python train.py --n_layer=12 --router_score="softmax" --normalize_top_k=false --grad_clip=1.0 --steps=3533 --dataset="wikipedia_en"
Below are experts of layer 6 (counted from 0) of a mixture-of-experts language model. Rows are named router (the router's row for the expert), gate (a neuron's input weights, with its number), up (a neuron's input weights, with its number), down (a neuron's output weights, with its number) and show model dimensions 0-159. Each number is 128 + 24 x the weight over its row's rms, rounded and kept within 0 to 255. Numbers have three digits each.
After each expert's rows: a language model's description of what the expert responds to; "mostly gets" lists some tokens that are sent to it at least half of the time. This comes from a sample of Wikipedia text that the model never trained on.

# expert 12
router:135169115125070091105131162112151149167132097164129134088107131157118084133127148127122129119111125157129121116139145167098091151137135148141166157084105109110110158126111117104130146141164104135123114088096146116149131132115138122148128119116124103094153128099132142142147126140106131119158182142102103169099151133096132118100118109124144094131128156170110120093132212148097117161143086107105099106131141123146105131105166114178157183125105164135164146134118125086116147097145134
gate1:144155078110128107109122129095133126170136116153152131125163119139158086079115148095141109124112095124133125142138090130132125086158085147143084137126149092136147125150120165132187155154134176110115141112141136148113111140141095157135130140113113141102121136105092122091157133157086094160109126111140101140118142137116115163075134145129093106165170135081143136166102090092128104156138137120110116130155084167125123111106130120089130128122153143121128154139098069142120156148146076
up1:175100130110128103110084089075136158156105103097130159117168137100148132121153137140154089124135128137113125093161108072130147091121136115117152138115111131107174147164160159160125162141125154143132120158136111136122136115140136153118079072186148114119139143131165147150141158126126127109104106136099080177160109089119121135134130126112134124116139130165139167118126157150088141119134172116110182137140124132112111099132102168125138120142137093167082128142131140074139113152137131
down1:129161165141121140070159157132134165116136197114101113187139082122090089129151141097104145148129136149117127115139127126157121113151105155110116155151134138061140104100132130111107116168119142104104120142128168160135111110093099152169108098154108125123117100121087152128123108105158105162169143154142131164106130175132147158143115107082106122123142106109124151125127132110123168167136165134122086085137173157154110111131156128139141123083112134120154126116150103097120123125132141
Leading digit of years and other numbers, mostly 1 or 2 starting 1971, 2017, 1848, plus some rare byte tokens.
mostly gets: "1", "2", "9"

# expert 29
router:096102142141147127123153127168145127145122161088134128125132068132109127149111142106096121106087132120164144107117095127107139136095112155114146126074136162113180087100105089175114117130097099146087123119159114119136105132136135115139128096127104137078113105119127157189166107117113163119140103147122128181152101146131157131094148171155131114165144129142166118134117127150128128167103162103143090114117113135155176098117106080150092147146120135147167133140164127145116113155128110
gate1:124150199116111106114164074149146133124148146109125110091107101107106138107121092083141108116128098120128155104099130118141147148085117108141142164148144128155163102140153135133143122126092113089080152143160138175155154124118159158165151117094114150109163134126125088116157117114170164100090102154137137110153061154117116147125116109137173155137108140160139132130103092111123152150099130134184113163135116123112157156125102127115110160117146094119139125136170124136137158143144116
up1:099119133126147147135115159127150104099056147110102141100129099167132131152130160117114143114132107142119113130138157110158090154108145182085100118134102158121165101101089135113153152105123127126121108111114158109178137137133113112108143138168169139159112199096122140143102121110152117099135157126103125124125143113129105109114135099142124127130156125107110121154103152133121090116105162157099117101107143168179104174140151128180123087173128158141141120117135117079130151110172155
down1:146136083149137128154157149131139113129133156112157106063073146101133125138092142160148085120145171145124098135179104094159126153168160110130160154104116114149136120145140091134154138088134102132125158119161154166124078137156140096167130170082094108157110114122120135122174113134114125104097099108125124132149110132142118127109123132164139125191119094135123135093131125161128111081084119159178120141125101124131106151099154108124133138121146137095108124126153097112163121110116127
Vowel and r pieces such as or, ur, ar and accented vowels ü, í, á inside foreign names and places, as in Milorad, Reeküla, Marlborough.
mostly gets: "ü", "í", "á", "ö", " Bro", " Fran"

# expert 15
router:136122103121147122087125089102104050165179114125113133122174141143121095120135126086124154129125143122135150136156126107108116169115138124128148150135159133141112152115147168137115116107182143147117144133173147120124097066166107123115125157093103108117124181112130117137179117138076158134128098127123104082156123162105109134120154141094114138095110130157144119134150136172105115099115171145125088134105134111114173126132124135106145145120108156155121122091138157156099094174129121
gate0:116151117151097118159145155081129136101144130142139138122116151070096136137140125149134124189161146095133164086097135148156085164075151145143129143127141140130140125135135133133132121143154124095131144096151079130097115128086104143136156201134093107114125174070113131135153098119139148143181124134124130138143111156112092174128133140116105152100104095120130110140134131103186143111105110120126116109102127136102138121137129140104181131144105156107193145096130125092121127127130150
up0:121094140144149127114123146142158111063121151117116138147110113100095178148145146117145109094149119106115138136137127091127117166151148126075154105098129153111118156137144096182156134161107169046143139144128135154107118132110100099113120129127156114129138080115139083141111176106092096173128155140136135133125122122095145137130160143129171130107171121137126144154161137113186182119148105121133128122112096123130125129099156130170092162150155130118129141166100123142111102125125101
down0:114117154134137055156149154110161136109118135109146136129100173122169119116098099096083129115123115160151108150123120137129097133116111127123153118076127116124130136140162140198133147166147090126135181178105131134101142113119120114134111146156154129097131132097132151094095147109131121151151157132168132119142125122111151128143130149132196096100133126096133133125123103148116091143145140161119132161142149119128136103110158141075167148153122122149100109131119153093091093153070090
Ordinal, ranking and competition words in sports and music text, such as final, first, last, World, National, album, round.
mostly gets: " World", " high", " High", " International", " National", " Championship"

# expert 31
router:127123124120172128121123155157086090133132125130139090111134148142123115103112118157130170149145089127151123164082141094111151128128126103093151107154080134128138146150120152104140128094143161189129092159138197126099108143139131141114168117129122141133130085137121161135125088133107133096142139114101122115117075114140117158094129134137121127156113156131139155134180122105102088168167143119132109137101067143191121084096113105136138122152127106131138152100090122139106088129091132
gate1:144132151143163100170115117140088148150128137120093117134119134141104143131105107165148149126125147143185111138113152094133114088134115136141121166155100121117115163107150133080144137067116153125135157125082136160071131107103122101142145156171086153123117152136128095140125108107144133070172147102139113142166165102117147146115124108141131130161133147164088160137084157121160135136172112120118120140155143122179127168122156099123129125129117091115141131105120137072109095151123164
up1:112141125128130122084155154157055159129104144102136138135112101111160077114110131169114120116128127137119163112130101160147159090127091119149118150113135178110143111133112131129068132145147113182115136129093132120105112189171147115130161126099093192114113127108154114139096083121144124097086144121146091119159097153114150147157156105101147138136153124155113131139111133142146120069109127135135141140101091110121098117163130124119134109102118104140121111112125152119115089145177142
down1:157123111101091176106177115125123128145134121121103128113123150137132109096128093119132110114131125146166164142131085128100156150108178164116144138099114151171145115143124156106154181149106100163172109177160080156086145182120119094163125150133148150156126075116114093158124106144128141075106124107128108111169083143139141133124124126145110123099094131130124082094118110113134153144153125122177117137143134137148121102134090099144097115127126160116129115122113117165112090129140112
Opening pieces of Latinate words like res-, con-, pr-, Conserv-, frequent in election results and political or office titles.
mostly gets: " res", " r", " Col", " Con", " pr", " Un"

# expert 9
router:112074142119164143056140187122138123127099109129131099171122094116158080140136147116155152142106143085152094126132154156122133151126127152091141114147118131141118168121148104104149138136103118139128142128091120111121112124093147135098151111153138139120130122112116149122157200125106189148106145121142097115155186083105117148106149135145129140124144109120152184076138129125109143139070100145136124161119118109084155113114116124091164130096125105149132160139144114152121143119118138
gate1:116098133118135096151128143122120162103096116138135135098161162129115142124140138102127154103156184131136120125173109088072125085146159108124103154144103168123120144136108136158136129097091129128086141141091100090135124115091130123101119107151127130108095160092128111103080143097125106147109155116159154149152107150143137155110130135103153125124102154129167144086113130142128206120130125126077125113138109130175118089151123151138143098165133152104140177161114167115167136105152130
up1:144130105130129137156165128157120095086120124176133151126150145087152179113133140102106095122092109092142096168138115115132184134110129103115124140139119148122104135143195141153135139134115176163159128075131130104128126105122109101120106135086139152127124096158091145134117121119107160173137090115159126102127135112169147120172153171145144167117145089122088172111122144149103124115136137164178096133154123154132130136144119138124132142102132149176093103135119116154085129092115120
down1:135112127146064133137149100118080130133122119107168144066169099103138125127133198149141119157114074163132188149124152112102140150107137151122112144094125080150117099111103121145148154118136098150118126109093120135127166116158088109141161110130125095136100137125124125160144093099099129122118116125147112128136119146153152112107095125125119152105126100134122169110101168158119133140102116169132149113120108193143137106139146157166094149147143131176133173150137132144111122144090129
Given names and name fragments in people's names, such as John, William, Robert, initials, surname endings like Clayton or Hugh.
mostly gets: " John", " William", " Robert", " George", " James", " David"

# expert 10
router:116090115108121136152123101137123123130092134166148113123149134115099145144150106122117148156142123150157137141129165126177137143132123107149098146130127121113115078098161139157141104083101104107134169112127128115138153152108153140120121117133140136117098154110082126111123144115138161137144067134123149103077131090172117123084141161105177111179129073117134127084146179121149137127107082145158094110184115101132133163109137170121134117122144074128078110156139132091111139120139125
gate7:136097166173121131116111154104166135151126120123122134112137100116081128143102172134101152104191155139158160165154147102161162116120093166119102126115066150129134150139126092163126158140149135144128158085121139151111096103156161125112090152099129113111126128133110219129120122171104093136116174113136114099124125102119103137127109137139127151153133138156125166115138132142107163162115094097156131120110127128101108105119115156115121129100125071103157113153121094135154134119122120
up7:134147136155118117140121135090155150122123105120158134104114162117076090143163152125135147139167121107153176119129104142131129125154157125126112147094123119127126118118132099127150133100085100116166131157087083156156106129162120081102161146161079157138108124093120162136094158125095116053121132133073151088141123131137138126169109109119127167137085168151121118162124097109116145121118105080140112140131151111152145136177129130151111124140100130131134143130136096094155097142168099
down7:156093141153130146115141107151110120105094128099132178114107154113084114153085117137156143146145121102149149133154126134114172094099115127156103150131126111083137128133126160135132099109108137143141133133143102144186162153094116137111138093117122161079129167155137135140125126128149142140160112155173146131102082102154119113139157121114142131103115126111129119120122156117107098135138135075095095088116138139092135173136176104180096055136098155143100114150132161143101168126152122
Line breaks, sentence-final periods before paragraph breaks, closing == after section headings, and table row ends.
mostly gets: " |\n", "\n", ".\n\n", ")\n", "\n\n", ".\n"

# expert 19
router:159122134120113097099107087128161112093126107088137153150145112162149114103101121158152103131120130142154136112144125139095129150128116156102136135145139137114117125168143150099145168142093157111111120147126139127108145127133106137085126176187115140184133106197123141133148080108125142178132097170110151088146127146104101128145108159087080117091149127134143164137138099138145136156109140153154139134111144117093117108143129117095136101127146099060120080127154146169094128116117127
gate1:144117162126129109111145115170157121119090099123157124136117106111124114127143092106069130125133118166136160191118116127132148125108133110115117133126141108136091165124124135141161154134162133170152109145112148160159158126145132157112137138146175155125100067168100111137134096130096104119127136114133125145101141073105148053061088118094142139127115114108149116138128120122131126113094115124117094172126126115116133158138161095118133144120137090152133064165148159155112106109141108
up1:134136138121144096123128081156114114112137127139154103135123143117124118105086126145124146103115176108099146126155159114143134126126126121122154184187116042118071152137117130105147141201150121124129118129140147156125134127141154159084086133128132165155168143160107146102137116135095146086117100129080106140122107111153141118128118124102159145113115137110125130103157134099180141148108104117155152143165113099111131124177176128150133114117119117134111137139126159093169173101141126
down1:115167140146134146083120141102153148114097114165132161167150128146090107137135117135135139087098138084149109124111167120167106148120137168151095110155094124141121133127145124125166104110084136146110118124135112120133146173184138153136115102117153148103116146126095102159106129122112147124117069142127137118138102095129106081120137114087131144139154107119101123170114080145127126112111123164130169112099202137121159112124175123145138100106170087141123097092135165144130174146120137
Units and symbols after numbers, such as km, sq mi and %, plus decimal digits and suffixes in statistics tables.
mostly gets: "%", " km", " mi", " JPL", "°W", " design"

# expert 27
router:151108107098157115106155108123113170101100131123108088145151111080129070138147113133084088112171094138124117113100137126141128149169101118165142093148130167158095112141121158113127155137164108086155126091111182146160113089116113137108120119097127148117105130168146145151162149123106136122130187135100154148134139153091120155149123150088159122109151091085126120070094151126133147126137093137140155131124124108123114160154116177105142121126129153112141113107137115127104153166130134
gate7:147130134179096122164136142119128130140141087104158122117177106090145136113164065138136125132161093130132144135138114127104089158130098143138149166108082134090070126135123112150116096119165101146096140110141122157120121145141144148124148139072106100134099129118146114128160137120169101163117131117135101156103150093127112141103127122153161118145132110152083147108095111115093133103187141139150110150130116134124140166098096143119157143177081109107150114092111131187124127137140149
up7:104122128126133133143124143179135110136142146177108132133118149127137163090109156107116088126156166122098106171136163139093095112132107127117145135145095146118144157114058156127093147122131106130149117123153131144108105102164136149191130125115127131106176156142112121139099151154117140125109169182157149085118093126115090139136119095147084143169096126143112103143142120153105132115105070125128140109158157135146126135134136147131115102107122136107119124191082143115100158164169121
down7:131127132142106109152131099110159153170141141111112129141145125148112136153139093140122048169139132107106149105120168134136147115171187098099128166129153132120151098132096137130161142146128109111120165147128126131133150148120131100088133122123138080131127121153123145065100101112128153090148159102111120135117125133111111093097128162104095122111074110134139128115163166129173104178126122140147083077120158134114124115136151121093138144162135135112084134151178106158104166113143127
Subject pronouns and relatives starting a clause before a verb, such as he, she, they, it, who, This, mostly biographies.
mostly gets: " he", " who", " they", " she", " She", " He"

# expert 5
router:098106137113099139107108123090124160119139117082127150094161115129138152103154129092108135090146166136125094094134151153117108154141116119166156130163130145115127123144111122132105100103130103150107148126087142176134123084151103149117143146180114113072143151144161152126134126126146097095148091154106136136142151166100083153118091159104115089142123137130108133183090154140152116148122142105094094167139122143102145088129131124135110140124081162164143162090157113152150149092141145
gate0:132103116091151111111130132154151185155140113083116103147139145135103119092145091147123134109170135112169102137165096098131173147120121135178157121130118114128110125149145126078172180126113128116128100137137087155102112123150157123113126105150112142153147149089160148090150120146125126098126103136185136141093106181127105145113107126110132145108155112144122119122113108170112153140079124176100080124156135148134104145111139141153107150127123110123100082125111081109090094143105111
up0:146106105111140140150126145097141086083090159113119127089127149119092150132152125145101114146109142121077168146132122142160123097147091136109126142128170121079118107156130199138120129081135147149094148145107164118123159146143121147107168071117120162133105144108146113186155142138138150083119148131100141121140118090168137120121126153129067110136138121113118097139101126145107150081139120123152137117101166154155134128122132102176152151163148091125165149114118124151134146146129157
down0:135099124141091163093095141121075169122122101131137134136084123134166163119133141117125127154112132128111151118089149149130157159130094113145126142138152127181122120101151120160111112143090112124125127130127090160152111126137172110104144165146135114116119118150138118143139164137130105044139124132119141086120140118153154129129159089100074049159123113139157157163108098169154118117141110119100124128161159138131118168094096111142134119133152150177085125104106155146135129109117125
Adjective endings and nationality words such as -ian, -ical, -ic, British, German, Dut-ch, often followed by and or a comma.
mostly gets: "ical", " British", "ilitary", " English", " Indian", " German"

# expert 13
router:174117173089106139087100162097132114138190136133151186103143108130141132143154147084175117106166134125140110159106131143133137147115141128121130098160126105118133108131115130150117103111149125116134142135093095130120156078141107179141126160141129144131130185141118136089141109150108130114129135153151174082153164160122100111146123094105124103113119137084134096174148130110137140133132084156143107112133131090100157089131119183120127142140115137124201150150127126119118147118109112
gate0:122149112091120141102110093119125119143136152143127127101146128149144167120118163141097117124110125123153088167125145104199133153136148158122125128085184102156131093117165127132169108093115145138115120125103150158158138139091124165189155129169154089134137153171126090115118112107116107128110126138131105122135124131129128154116112142125143121127123142149177121147133130139081123113090114156076124163129111053133131144132105173126124111142145120113107112175172112113065148127109107
up0:130147155094109129121074121099113168139179128127118142096122129174138093093115108112134115132125113133105146145151094083158141109123150123164084113163098152129084131127181152099121159121148122134089152134095136085160127109151093160145115152108116195116105129164128110153147155125137092150134154148130164147090102145092160170106123156154163136131129144170097144121140117102142173132128103130138125115134088078133119090146139109135145131124095126132139155125115115115142141140144082
down0:162141138119090115122109163135135096167129097133152124133118144135114114129157128114103121141152116114162123092081100123139154119097124146139142145075146133166125132118101125128123087105141176134102145152154160100084124142096113128117158088061132117039136116128125149161126118133094135142130150187144119110108099098134147129117104129115083146136189151100120170158140145121151138117120107126133111176128125135151121100126129155170189149099108119143109128141159133122115134136152102
Adjectives and quantifiers after the or is, like only, first, new, most and some, plus adjective suffixes like -ian and -ic.
mostly gets: " New", " new", " some", " most", " more", " All"

# expert 17
router:160118139083116147138144126103072139160149116121121157099102091121116083134145138104116122105154137142155182130099138138109121080124143162122133165111134112141125128128143144129122104149088108169137095151123106101132121146116098121111123092123151158134121105119146114165147138134128121156150134123152076165123175096117138151115136141092099088160120161174118147150066082144140151134132103119091115102139144198131139133137122096134138160142160165134103110142151081145127101097107160
gate1:146117122121110140116131133178153105107079130149147152121117133145135152153141139133121093125123165138143193175146137139146153116140157154100115098137111110106142160114150125120148130090125141102152148151072098098168107077110114125095124110117159142081140079088156134128130158107126121134105160129146102150098101133134126117096135118132099107160151118138130100130091123123087129102087142126127158130137163169177168113124159118123181158151153112106101126106146114141179107155091128
up1:116121128137134102084120138120105086108152104124127097092154122161122113079147096132183173086116164142145116106151094082162097141154116130124128136115140160081119103125117113145163129149158157121168136115152130117132122112168163140137088163077142129141134081089108120113124123103101157150127100143101101112150155120119122124157116137145122130129123158140134170120148125179105114120082132136163111151142155075138084118128120138146106117102164131133158121103122181143122145131145181
down1:153115138150101090146124117144161145142152154094099135150103137125133106130148164112127125141073068138126140124110156161116129134126126118149068114118099188113171158100103108173167161127117115128086111149122155105126150117145123137123161146163125110129114119141122167140129169110144131113134115127112124089128133155085122176103153122131101151124122116130149093122103082138117182104112094143101146153152094116138174122080117110093151158111123108165139127167176092109135139138123126
Digits in the middle or end of numbers in tables, dates and vote counts, such as 16,938 and 30 January, plus short vowel-consonant pieces like ol, il, el.
mostly gets: "eal", "il", "ol"

# expert 14
router:153145152158082151100138149139157135104156099122119124114085160132128117105172099171125144134161091133088121082129117159145121118117149101151136160155131159144112112133140153105152124129142132084169128121168136138124119132174135146141113124110074110142139091098115084139155091121130122156120171129142141148100105086142112131136135096097119154158084103118139143119119112087151125122109121128137150109184084146158121094157116099149091107093172116116143123144104153151115115161155077
gate1:126151139127123101089111094125105127099122119168135119129068127145110139159194134113132130140104124102138121136111153087120109118129092166104172188119115123144116108160156082114120114134148134142105141117097089142155112141119094160066130133162115115138143090084164101090152119121106105087173110116143152138131158079130171165108124154146158139132120139147105128136097093109158118121106111147165110124167098130130144156120119142123122119136180105132131134128131110089126128163153090
up1:120145115132099158125136153129166080072081130105145124142144122148078152141141098114106174138134155168137097122130127118106118147114107132119120129126105128152146130162146118143101135130091139100142177121119116115129084112112173130126142103093121157115195116147125118108064152104152181128108126099142129135133142140142143167142106129110123142104126128137154147132148136068096126156183108135149128128123125162121106144130119108150122113116160095076083151108199145132093148126102128
down1:130171107137130165126116089108105136147151139141115107133129152127119144099138156133150126132096150109102114181170159144140189141108129118129157101149089189062139135111134178146115135131161134121117129150102125099164122117166101105127099138113135086140119149130130119128113118119132123144169113129126105135086123092138133140144152156172110131131131103099072117151128146114161131026106131143124105098136133123121152145163152136157117117131110173115135148133084157130131131118093103
Single capital letters or short letter clusters beginning a word after a line break, dash or pipe, such as T in Type, H in History, B in Breeding.
mostly gets: " T", " B", " O", " t", " A", " Sh"

# expert 30
router:140109125130118098110130068166128145146088090066090147116170116138161104117103126165130131145132119133146119102097131112131069125135106126116097135166071140148135184096167158099137144151111120120110105136072132111160082120133116151132124121166141154101095110165145120169148146073123118130130153117102119136142152142123143156162166180134145147139118102132135135164130153110097093098114109152141123153111152121122142120148118145111130163112132109113135119123122188153139128127164125
gate7:157183157154104112110157081127122116076109105133126117122155116118169122142165082136162164116113145096119109163159108132089091095145112081128100121096141100147129112130199121134134107136153124116115177113117149115119151139101151107111153124085138163151133138138145117151135170074131101123103121139119119132133059144150116127133153153127095106133141066111140122101106127163104109150157129133130123102119156165110161172109114107125158130121102156153124128131161126134129143153123126
up7:141129105113112116174139138096098126132156099141130081115110101117127106127087102133125158121107173119139104169150148084151179120117169163125142114146133112131137141126141118111170116149154156132115123177140119178145118144139100115129081123117148115144125119096142140114123143107142153128124120162186119118124119158168133091181104140149147144156140126153113152098111087104124081151140144139106141118191111123120132139174106106161131102147067162126115133094114137129185151117127095
down7:124125105122134144097145101142136130119115148117123146081129153155105137134115173118167174140110148095102154135142127184155118132153122129077103118109108058112149098120139092101108073121132149118099164148113127126145139141123174156135112183140139098090132147154128130129101090148141144146109113114144176121103133157169158103061112159143102105129131112150135166180101085133129144098134129147147140143127108120126130110101175151126109110146081126140107133154097127148156119121131112
Noun-final suffixes, mainly plurals like s, ers, ents, ities, and Latin taxonomic endings such as ales, era in classification lists.
mostly gets: " people", " members", "ants", "ities", "ments", "ries"

# expert 6
router:093156139153124101095092105148146060116123108119146112090130172137119101161104127106139174112131119130122116121118118165109118140132140128146108118135123158147126162185152113090122142148124142130119109163112118140148112133109146116102106164109130092142131089149108110156113137161100120085129152176075164119130136100161114130168137121083077163140165116081147139114143102128142126111138164151100118178126141154190127101100150159125145105165166135101152133125134130151104149121133126
gate0:122080157091089130138174147128146120124123088144137070126103115057149112092072120114158104114168181159093114158102099130109148111102096110107087135141115152145102124173143119097137153110114139115092153134144118155090183121114162134124139134132104116134139113138127131114145130150107143114145173143101113116091125131159108161119122129133132136116158155141124147138130137147114120147147101120101118131139166151133118058144112173168103088093137165140121144124138107135112125105120146
up0:150130117121107134120161112143085119127107127133123114098112124124157147142132088144115107118145117104118111145134118140154155118111138140161133115131141139086102143134118121112105131111111136139120128134109071111093110113154126140142089149169075189148127175142133088115077133116107095137148131153141108190154107161111157132176143115145165124172111128162147092144115121155109083158146168161165126142149064159123150131101126135131126132128064115132126116130156097131099164096079120
down0:092104144103152091175135096104154160120118128113160162088159152144134074124094080100163084112129100162117136100128132120141106134118144106108105115105101128149166098168132144153128172101094147117127117145123117132092155146142116140124164108096115131157108126107127129102136179129136133117159129144183087100153098146118129139134148142095130107174109136117125157164137148094137171142125126136116133127079142101136088162160124088140124144135142125137128115139148136189099135089164128
Stems of common nouns and verbs continued by suffixes, such as sign, art, design, land, cont, sub, as in signal, posterior.
mostly gets: " art", " sign", " Art", " design", " land", " water"

# expert 28
router:119138157179130132142155094164135152112084134146129108151121116147097156105081113115139141137085185102123153156089142081156136130113127131100128113117131063131114088142114104120141122099097147110085114167109106128104175151159138119111106142108134150150121133120083127075102151134180121131159111104140149089103124114155126077121130089161151098184108137141120118136144137135157138105123138125135127142124147138119177167117155128088112105127128111106122111119163129122161150098120156
gate1:115138103112101158104119135103161180110152157163156134151116156140154093138139142118095116127133155113105216134108134115120115137115138099151155128127107123128161115160110129099127148133164118139053175163153156113117126133111103093158164161124129142120122108107057132089116153100096119127116140114117116137131119123132136125127122190099111151140125109133130093128134126119095107128145147089143129165165083106133152158113133106160146170142135110126116142128126163100142129116191130
up1:119117139137126135143090138135158143116107115122151107137139128104163140105168119161123118157140164159096126158136143098133110115127158143111141115159159094108140133130100104138183143119157139173191160164147124136142102082132136081166123120091137135122133098094110089095119134126150126131149139137091125159092118153083142138150105136145110135081137092116140103141189106128109074154129125153174100142088127109167101115142106134122139110149126129140174089125166156101170143115124121
down1:114126155160150075138118130137145123136109131161156128125101135095145089137090104153170121125138103155115116124132142123086153149124162111153131132164120143121104087097095142125129140135118154127178126156132175131135115130127070130108105176101068119196131104128185146118124102146139170149148166134165103128104115159117132165131127119112132118117169098089142103099156121112124098101126148150131094100099146135145131129110136136075115145154093110088129112105171142110148155132119109
Prepositions like in, at, from, near introducing places, as in commune in Occitanie, plus commas within place names.
mostly gets: " in", " at", " during", " from", " near", " on"

# expert 24
router:100116146168138131161136150145122157124127157134087122133078092149131148138096140099126147149127115086073158115099164140129148148195138147134095085076139115123143105115122129122130093106146110148129146111139110134145140130111121096149098108087159151101120126123141106124125135080147104159093155060170088108093132117155155114109115110160128112089106163148121163145125126151159119151122135122099163108148157133099165130138128135155131146116175134102135143115157096113134155122170103
gate1:184130125138151127120077087146147128100147137126133129111152105169150134148155140154136105082126117136100148094127114100107118124135138150130125123142139137156100159112189147138101110147122140122162126117103127130142092154125146095113135114102118102165131141156156145122093111123139120111096162156119111119124075152108090154124099103143130062130181159096173131186131115108078134138124145130106151093139135114088157153090128138089108113110123108106113097081114129108155159095150147
up1:063130134127123123111144099135146077149123124125136111095120161150149122145121134123146129120123107102114192123182096136150112123119184102138158163128129126139109125105136160141150126131102153120138138128138126148124172125144126116130111148138150109159130140123130120109117178153144171101099132130115107165118081127116127142149074091132099075106131156108135141125126127066049119128095138129136097162139120112086155120139115112093104118082124124140123114151077130187156098116130125
down1:121141168143133102111163124134159106078135163127131107120067122124121137156092130110124078139143170121164170143153110141126170155140143146150118091105119163123097099155108089122143107100127108176124110130151178135119166133114129134152121117121130166095140120073125142094140087138160089097118138125123143086121125170143118116148115113119162112124151142137111097112151117158153130109098130157138138163087149153126094098110139121097146138093132097089102128134165160118111080159138156
Commas and and/or joining list items, plus the, a, with, including, and table pipes, as in Berlin, Cologne, Dresden.
mostly gets: " a", " or", " and", " including", ");", " include"

# expert 25
router:161115076116146151174127095136128185092105159134143115127129129126128156139137141118113104149113157128099144120123161093160151115160094127140130119165136084108143147116158111123149116157103114136087150087137135119128147140159119126151137111108169136091132131113056134110142157134141159142081093159128122129128112145178118076123114134141171147145090139161121060126125136115121106124132124130094170126152133102116126167130130155152170141110127103119097082140137128085111125132181136
gate1:135162116121108170146135145150071130139121156098156128103121107132095129109110108106130084118149075137111133130156177163157126115132123130105165108154138159115163123115115122116147102153114140119125124088151138088111121128166124128115167158142132128117121107148083157107139112201124114161120167121130164148127114113129121101158159115145157124123116131175058085125120128130147137138115111113141118111120147118090111144167172125158083137141123117105129111112135094122098145110196083
up1:152171105152134118124131138139121138132117101152137120132152150140153138155144131110151134123113117164120086120113147153118125175134139133182114128113136144146114161138127103152168084150145099117103145114152134129147113160116152159138164114120093136130134177143115118179130148114112103083154098120174154167115096125120091150126137124110139158120108136156055094133113112107112103135159124147097169146112123128146115117129141137120152114060118129081110078095153128112091092151155061
down1:130145112165135100149097100114149134114134146080129163139117079145145111115134116147088130128107132137089179161133177093094137119148139138114139107097120145106146132132160154129174162135155125113132118112108126137133125105116090143124119123088151147160123158104106091161102178098103119148102141094072136132143122130066141133148095152117133163122132157145137156108130144153106140122154092137124098119162129114119101159134145152145182143113105117100169152103079155094151143176125149
Coordinators and separators between names or clauses, such as and, but, while, commas, and table bars in credits and tables.
mostly gets: " but", " while", " &", " and", "\".", " when"

# expert 26
router:152155161137126114119180144095150135146134113110145133114117119067162082147159080094140115120156137114153138081117150097080125067097157147116151125099151112104162138115144107126073129110130137126140130101093104096129135105115112096124121138103099188209141116144118115100147100124104121170080131122130135112125126144132105142165121111096106146099127162157131155157109148125102114151150131126120135087130116167120122136132086134145128125117108168101152158124122124140153143131155120
gate0:126151089165119086183188163134164128115117124094172091117113157134102159171118082135148117131142091096145120122106116094149138129125149127119095116138104116104128136102178109127106094101113098144141112109154109117099150117132096100148144156107102121124119155117138127109088121143174119144100118103079134118152132102141127117138082165108171119131144114087138148114108143157142157138105105089145119085120086117143172128142139161109107087161125106118121162083132121144124134101115115
up0:101152123123146106112119129107098139121100154171135150153152123176153152137172140103122171146147095095131148122152105134165128085115109124084127119128149109101148143102125164119120150140131122114107145091098126156165147161140112114106119174139127124125135121104127082120109108106126128150115140070097165118111137170125169173142116103129133099163160126138138153130099186164154166091121088167119104154114117113138169132155077127137102143112125141137130159068131095127135099106117117
down0:148202115123150159139096083123154120155065156167109118148144155159146100154124120152150099140098160139129132133138108121123110137130077113125151152125128097117077130138163124108133109141107131122122132169113128136147158106173114125155109132116200117133162112160142144135104154138126084118101121116136135184152129147091136126088153129145094127143112122125113145150123141154126128100138121135093110122090157119146127096107131126045100145124146107081103130159131106127143163097120130
Digits inside counts of people or things, such as 1,924 refugees or 750 men, and number words like two, three, several, many.
mostly gets: " two", " three", " four", " several", " five", " six"

# expert 18
router:116137164143146097105089106147130146137159129120185137129141169126121106123127153112121102117165132119095100132139072129090159106125101126130098126144156104117083124107114125147118144130114125085144109098126130135112133152102127104132109123093136117125139127086117138156122115094173143106133151109166127156117131161098161181116117077133162108145165136086111101137122128108143151165119121131149141171113168155185087143135125138191128123177125118169120097149147093132127147158126182
gate1:187115159108095142126116152118158112131096131160163130161108083143155156125132130118146123100132187114136133147137116128117159129130095141084097132136118153105138122098146131151149181127086142142118163118152158165133112155141172109166125136097096101119101147132161112106089100112179125157136163101131136160164104127162141122104112117149146099127143109071123150143131128160142140095154112131124146091138092126115094080119098126130104096156135143106170112145114148154080129104134107
up1:121114127166097103138085146131171138128122125082127127151157089169171116137116106129170131158109136170085054121092143153137150141108142131139136133146104112125154138131108141113139123112134107135082092148128110116097129143179127141151109136115106102129158130128134151154138112096109071104090159141121135142100144131147165132111110127112118195150104142131155105125166138147120146105172154136127110152186113105109141146131155125169124068133119160105160125136134108128174145099131119
down1:166116153099143146121139155112154128137113150099107116170137160151123115145104153173114164124115122132121128108171145121125157105117137099116151104107147100175157140137149148152164146121152121143145107132145152119177151159151106146164129113073132101147161156126096086144141136137161121123139087103095171123127122104129083102100166139096167118133124089105106081117166095162106138133121098114120132147118123161106092132115124115119147112055122160159141111120149128095130100096129084
Space or dash before numbers in table cells and track lists, like durations after a hyphen, scores, statistics after a pipe.
mostly gets: " ", " $", " due", "olog", "istor", "–"